Weights of a small mixture-of-experts language model, trained from scratch on English Wikipedia.
Size: 20 layers, vocabulary 8192.
Training: a variant of SOAP for the experts, 1095M tokens, 8355 steps.
Below are experts of layer 12 (counted from 0) of a mixture-of-experts language model. Rows are named router (the router's row for the expert), up (a neuron's input weights, with its number) and show model dimensions 256-383. Each number is 128 + 32 x the weight over its row's rms, rounded and kept within 0 to 255. Numbers have three digits each.
After each expert's rows: "mostly gets" lists some tokens that are sent to it at least half of the time. This comes from a sample of Wikipedia text that the model never trained on.

# expert 0
router:099087145104142178083094089128165175086102104112126125070124142131160106155047153114116111070115102127129150178134157138110106155119103139158158125175111182073157143135129109139062183175087130139145128109140131162177081090133120110097153137116132151114149121118114091137137124193119103145092136085124122124149120133111155122203171110126136128146122121152134148073112127137135059113188
up0:149158161112144137159141101146109110105129142107093196120071109096102122209164106178039151136135165149110192140167152097074112119111061121111135157099120120100111120106129103126126117150153105136144102167144170112117146169184116139089169091082135109100136125153153148099080140130101169152103121127121144099169140155080103106112106168104101171127157161129172125139191147185125094140130
up1:141102109086129125109142137148166070148109149157086161090111160117116129062195121128166110126092175111121105092144185130137172111074099142118135193124138053143111106118144106099126141158141161148109094089090116148147142149182097145188123136167231049113146133103090159112136124080085161147142116097170147139133093177156149094097120154162137135172109148153172184089097111163097101100129
up2:128153160158146191190115122107161112096084181118162139110071110132145151075196118115098161083138212168156162183090117120116104129138135107088153161096110132079123175080099188132168164125110161074110104147136151133104113111119132108120106136101141074140134144163151139125104113132174158137130114156102095095088153153082110112114126126176078163147125123110139145076121115150120147179097
up3:104089132087132147086122121117136148177154049183119165167158142077129093125077167141111156144125117128104084114133118094124122076119175156156116158139171111129157206105133178071152081145137055104141151148112155120092096159157158153124132105121139178104125129145127117109140163129116163071164105160140118158143142146112144145083131105134075093161168118101195174146103098049157118090144
up4:136137176135134145120183143097157145206093112108102118043128159129095101214167149199133039151123129135112104081085191096188121150139128134131147141119150187122098075104117146179065100153141104125089128173076071172140089100101105131184105144165194113108169138113067128091137095147147070103112120097188092135106149151151164103057144147119155125169123122124064081118082147103140151127124
mostly gets: "York ", "New ", "States ", "South ", "Green ", "Cup "

# expert 1
router:093154127158095089109188100116090076116112184182124140168129114071197146096103136178096128163145168109125170177077133205131162121147091132080083150084159117099147130173074147168101122113164105087055108159139102122148159074100129124110157123176126126162079102101018116109145089174156167150149154143136147111061131137123126112134168106146127099201132176177125094154155105105144134214152
up0:187157142120099156067133146160177129108178109133130150156193092145127162167135063139099113138091105150148174105093107153161133070137130146071098156128159116105137091166188076143102116170114199150115130156105146129167159112118120172135129102128151091062094125164093144126097131174139138120142125112051131164152100206109095136121118119129147135149159098204094104146126160126099097152120
up1:114164182162184108099163104105118073149120135129077121119131126094100157121148105170118091151136099096100136155154186141122116132143124153093171173089172090140127154155113076145131138090136107120037052137102092174150146150180111126105083138145166138118091140101114186170077104132158090126117158176152124135151113119226126112102072101150174150112136109185109105115120117159124173083147
up2:117074149071109139098119155168163173150098189143125118094138113089126108121180096130069137126093088050103160115106135141111189099103116072076176209089154155121074136170109118153112144124102157089093198075144104125125081153134193138136053112175117163091110139156110139090077100093168158155198080147109143130111157170149165129141155113066139106117142132150142145127117120129106175083138
up3:128173159133128102145121094094135161076166138161120148186116097169146100132128153131147073105143086136102149065149119108053151109104096089102153116165171169130165125101134095083087119155094157033119184132091120125090109118095109136167128154187144136125142200132170099123113170091066141123150181128096096122140129161177130122193146101123103109136129150132066102155062117097109106096137
up4:198135100152108129182169096089129103124076145084106121138155255142152105089183084146097173120132163118138137138128147148139127094112169196053091109123159108145153117132149172147121113131172074130166066160071153167170171127144124102133134137143117197119132115097167130121134125152170132142139101150176101138103093104130127132093138151158147159121129242108070096153150066108166111112129
mostly gets: "F", "M", "S", "H", "L", "his "

# expert 3
router:119104167129111184118084116174144124126102120128146125126215122148097125115131152103179113129106135187106101089121094080082074117147131140156132100128142111122105183056093072112163059108141136148081129151157108104181089109139130040132107093150149148172108099153190088112106148035171163146137145159141161159190160140169143174126134143116163145083101068067203067101138164123150148053153
up0:080126144178068118112152173097111135156163137122102160073084180143159116117110142144143103109156146122151170096140129098107129080108104113151118110115127107147138214112127108031127078131101157181140099086154132140147118134111155129103173154180172114132183157128176089150071138097124123129138155159091109186164110100075157146125075129162186139128100151118153148129144105159135182083145
up1:142130118096121076084101156099130119113085078180116150099125144161161176098157145150104143120110095106109130122199153114089110104097121151142135167063128153148133142101156136145115100108113126084130151141128209221109115112092128146093076098118156082130129135089097138145102136091164118153131134175138079153158091105102127159158100124118162123165187188104115208095115105160128147187203
up2:080159154103158199139142140104092096154081108137165099177183123111140195119137117161145105121092153137124105129114190118159173174074142214090135133187107098148173089148136097138080101098067126105141132176100155131102060147151106140100077123175139110081167142082154155175177153149144138149142178087098148143139107121088089127139113201070133101128127081067140116139124143143096137192144
up3:079065185101109062118159107201096113129145156130088116151126113188106134092115145142168169124097144109178124137128094152114128154193195087125152141131088094108143182103118184098126163153170141068114089190122103093135136137102134115122134155109120090147101125145124089120134135160113093156128186183101161152130179096133092155094125155200095133102093072139131150136100143100102127145169
up4:139091129117109108076171112110138178186115166067103145131089088125114161153146143103152178143153121160154146121098123092226065077107122114137137142183135126196158097109100099116110115119125078156104144146129103125175141109114122139184115140080085172152117109122046068091083180150153158163119102101082098155103133152123142145135044105146162154120107164145122096175124082111167184155075
mostly gets: "also", "ator", "|---|---|---|---|---|", "ished", "Coordinates", "ated"

# expert 11
router:111141126104089067145121162158136162158105147132143159103065113117173108107162139097125132146166145068128137136141105094118097172112159158109126087199104160112162088149169155111111147150145149131137082126099090111079144087106121135130077147109089135172148121055170152094159127119124176142134081092183149162108134090132104143084167126051103171130167144134082171155122047176117119118087
up0:076129108153089138101136093093141141104167188118133144092093106120164167090144092170128123138124149111131119117141179091130094191107153159168101184116162123148148112141131096129122146138124093129160165116141077157160129133076077062086143129110144108103127171126177165144138137139160167120127192092075161079163089123115093177182147176117207153064155185098141116110149118187103146090100
up1:079161094133103170160152165067088101092127123169153144135115129167126135107123129120170144146168118061149096169110158173150131108111154137097149162132164183150180098141157172109094175192109083148135225184121226111070160118115164166178121097125136128147128132150154108126147104128095072163122077143111107144091170103130092139154188143148097138137124103095088116123181118176156157141139
up2:119125099066094141091171148124089126130084105160115153136157066184118091137094134109084140177161129179073130090159132124162148154133145146084165166169157114130165123095112126101167125119162098163143121104091130122098144139110137068134121120099135126129128119123141148111106161140105163135127153139096119143136161118135098118142127179143134169164142122124127176107219145086079117149111
up3:121114182141118072135155145122119124147050122153101149099165140159125109092118087137140124096135142137133125198153122115102162119104162141112097157128145192143154156164122093114184139137148114106108094152107111096137095155157147128106082145106120123086180134104108194081162101175095234128120107154105155097202156090093153152211069153116156185137142120124141140088127138164090146131122
up4:096125124082129129166152160141114078153123114152145128143146167137143150111171108147120177177031135166151160159140163063117168154149092129086129117124155211089174120190159137135154052126083128160137155194120154111085093146126143187133124171081132202082159197061101074099132143138122136123133150116128133128114108125126123081105130099107135182115126107112128099127135113127151107073113
mostly gets: "known ", "other ", "and ", "However", "west ", "West "

# expert 8
router:159113149091173139107133085101108102114138097072094123158200159147086146167149105177134134153122182150136130096071154118057128118083137110168104154109075129115089108154080182070134084147113146116129141126130096139131165086148087110087114179133136178136095144159093196105110128155088037106150150124136148106114104148098149098120120160163121173167096131059166108152153110107171084137142
up0:124120102143120134166109096145146130197121131121144134094119139137111159188115169136125118143110122141097145121115149148124166133106107151152085158117108166126178119093129138095138164126116170171108155079130178161077143158131098176127146200117106121134145151160140101152069136089134138136166107149121090166084129124148164093100110144166171171077074090188109161158154093152159163156114
up1:083168125108114164119103083107099092123149089123096130024134090150119153181122105162078146147110151172114113140146119143069126129122077147131077122121050159077129144140146159120116069106179145081146115102079154106177124169120128141128109182158104122063097145167122182114122158145122130180134121115141175129142201157091085148132085192130120142164085138134143173160113152132109152096132
up2:123115130157162162110077154160109100124114167113124120129128129103121114122151155085173089168122177140108087153122124116169140165141202063073139179175091130066085106109097111190117170107155084157121105136127104114199179104131131078203181141184165135123144136073125149114100116128122106091150145127145128142178101153174118128058116139155234165204114161111119143192092161153099155136188
up3:143133163106155098137130140123145120153111157069173143138126089096102100181074152156092138125150101119106117135138159098075153140120082100154146171138189178148155120114125127143146163093174102131086131112047053149147111119126093130097138162143137108171133170116124170144132127111176092105169141099118103202155126128141164147082184093140115142094170115188103152127107073140178137149075
up4:125035121086136117109146161112159130135181202121084090134162124126107155158103144165185144176127077088110168135115186136114140176117115156129100163127160152121131130086115145079099177117090157136138068124112082147085218090150151117185098125152099120161109137138143135145062163154074046191131130143137156140080102165113112103140123146195144113117116098125084206108150169134173096153059
mostly gets: "he ", "He ", "she ", "John ", "son ", "William "

# expert 5
router:142097090139120091136147129147116126192166193129139110161100106131133160165125097129140157115120105139072098163124140106155126083100133088194149174164120106155150159115140131145141171086087123165165121156151114160112108181127118169116194086164131076101107144094125142154132132127102170124136145165139142072146131113050154077077146134159123135049114143152155147136127120188074105129089
up0:106094160134135137165134121121103087135102202102213126151187133127079161100140176181107092142152102085192117160139178184133102172105196115151119144159144155121093102215079119077105124085192110133137101115195091084095094120089046118162162137162096088094040097110112127135060194102079119152147147144114151178102158139114163213144097145139136153164120122149117123082133136177112137161117
up1:137136175177138091105119069137140103155128154104054137105100108109148171136125115064143106116162101142144153062173113145134118145163146191185125127114143131073103146082128103176120189056101143116106118109079155105166090171085159081114086116134144176073130131147158109091106142122159123105108148079147112060121129130109181130103133105136142117058144104160150083112115164152138166140120
up2:171155137078150081144114098138085096074093089142153118114128161106134154133130132074128152134133137170068121091097132152135176149148116159111094116129114142125158125097155099167131145116146161148165185119096145057121112134132097120114103157088098153163133064118163101167149160127214144139117190089148166068138175121118040082092116135153153142119128056162115178103079156122134131188133
up3:145149110126138069123070081100058076194137150109057113101143135121123148168102151182050100127099089172110143144118125078181093114120106140128114173150140146144178179094127153086144143089145122058136141131112125152132107144107156158124193118171123097156167138130129150102104169105088092105168158121121174122143174112127117104103117200143141124163130128145027079111124150145085139170081
up4:155172135117098103090210188183143114122075156157085103076090134136147101181160122156118136074145114191092126167115200084126189148136131133106108131093071152124181128105101084173220184057108110138103096156130063142160122222180172127151130168102131142154157126125135130121134116182167122129092135031080121076096142114144111130167106126181130124091129151156079129109107150164067074133113
mostly gets: "Be", "Wal", "Ro", "Su", "Bo", "Ma"

# expert 7
router:105085155138134153134137138142200141109096109111193146163148093161129125076158114130134145173185085168145096108159122106124121123124192088095127098114086123145147115104128134143185149121159154125113135124082138131146123144118225164117068118130061144105132124160118118150077149153169068129156090172076085097186079086118150148117111185118140084173169129149074105111153175099073193104124
up0:103129109145100146123193099131174180155170168117154087089087146112053113068134123147133148134097111085165157089157100094192123150199134122121139115145141099064119101136148080206104153172185110147105133118165095146155067090097138111085172170156091134174131149150161095177096151125187138128168173127111085132163114133131114167130153173069133150118047111170159178086112108165111142126127
up1:121145173169079100150133150113126168069111104154113193141137142131139112114191143082116155127182098164143101075099099157092138134159115192134153109131135131079128162119100142175112186154069097097141121148079157132184135135113133136125118081177122114133184104093139206109152150095120202140109069132112092137188123167122104117152076169129104103098046133096137149108073133108160227094177
up2:184119092100187149178123132157099107125148194074144139102064117114132208127192089150078133165123124167071174117162146135102148131147124090115140171102119136164085175157210124074145167148101095120110074140119110118135099074152149144133171183137139139104142157171093121106155140112143096125124143124137168133087089199153118152150099124141164168117192154123146101160128128122128123113071
up3:136149123172116150104089116185108153150106147171091144120106057146134049144133102154089104132115089129142144163170096129112125137123167111114081111120135160094123181096140131117193109076119101119163132136167156098155177168123200123162118138131099126062120179135069111148110107073114131141133138102120134119146138169181124112115125148196131139119156121094140153118106134125121110085136
up4:143128095103099125080138154221164170114119073152156092136136173187129113066093080142062080155135105161176172179146136127149148115126141152130102113128085149126159178132138116171085086113193150117138108076124095103127099124095127186196107101121082116147158130139097093147107126114150090100088137120158136124133127124070183079183144130076086097117152126137116163072081183120106106100162
mostly gets: "tion ", "film ", "ment ", "ation ", "station ", "ations "

# expert 2
router:130173159144159157151111105096117145137073105150079124103094067101149082123110166105089113116085093100134188111167175141097170122083104118103193132134107121148079143140132133111117103054109125178095127110109180195068121182178108112177176168072154141114127097163195124171131145092125167119105108116177137163111076136064123105178038114094128113102169112138158163161176121112128163141174
up0:136120142189148143131095144085109189103160144176108167096193135121110129139116165097077163138178124097148122135178156123132133149150140091054155107077151108131149074103154191158085115129137119149127113125089126158102068131139118133140117167182179121144171149181132129204162158128114162135149082172181092059183114156080110116164082088100181082133168138109156156083160113121149155121113
up1:141117154162160098191075164137122197075145119123121202085099100166092135132130144046151087125124140133120140171158164130121157154178080125122154150116116145162153084128136121113165115083157050119128106129113207116090138088175077093146157145117089086076152156104120146122145158123157108153151099141113166095104148157158127140158127150119108129143095136120125112113100105054127082183133
up2:113218096145073114163134140122118097138170109095126109104117049076104146116156115163142098117136138122147158171084100158131103044072132117110129089149106147066144160076153083161128136133165107106108133165124140150113129177136125190185115106082151095075194140138137096125158092089091108102211072061064173109163144124085136118111144110150190160107190086151141142167153150089175142097166
up3:093090140146125103083072098121145159103137110144106092120105151130106137169139123146112145107129192146088214104145112155138141192112137131055083143075139134102127087157149121177117138113110107095164180125232062143113136107098098148086127109146114146164149129126159164151138116107158120111098166114139127137133101115176121154104136115109183113124173168155107145133117107100144060123112
up4:076114115152128129118107134141153103179070113086095139099110191206083107094142154132142140185122119107156195163119128095164152147131150125196148140162127142151141142078141124106135107142145093147185168044104114130094137099109143139092081110093132101087078152142140099068070053116083135145108079088146152151181163153169101086117127135131143114155110064175066113123152168115112137087132
mostly gets: "In ", "for ", "during ", "For ", "within ", "into "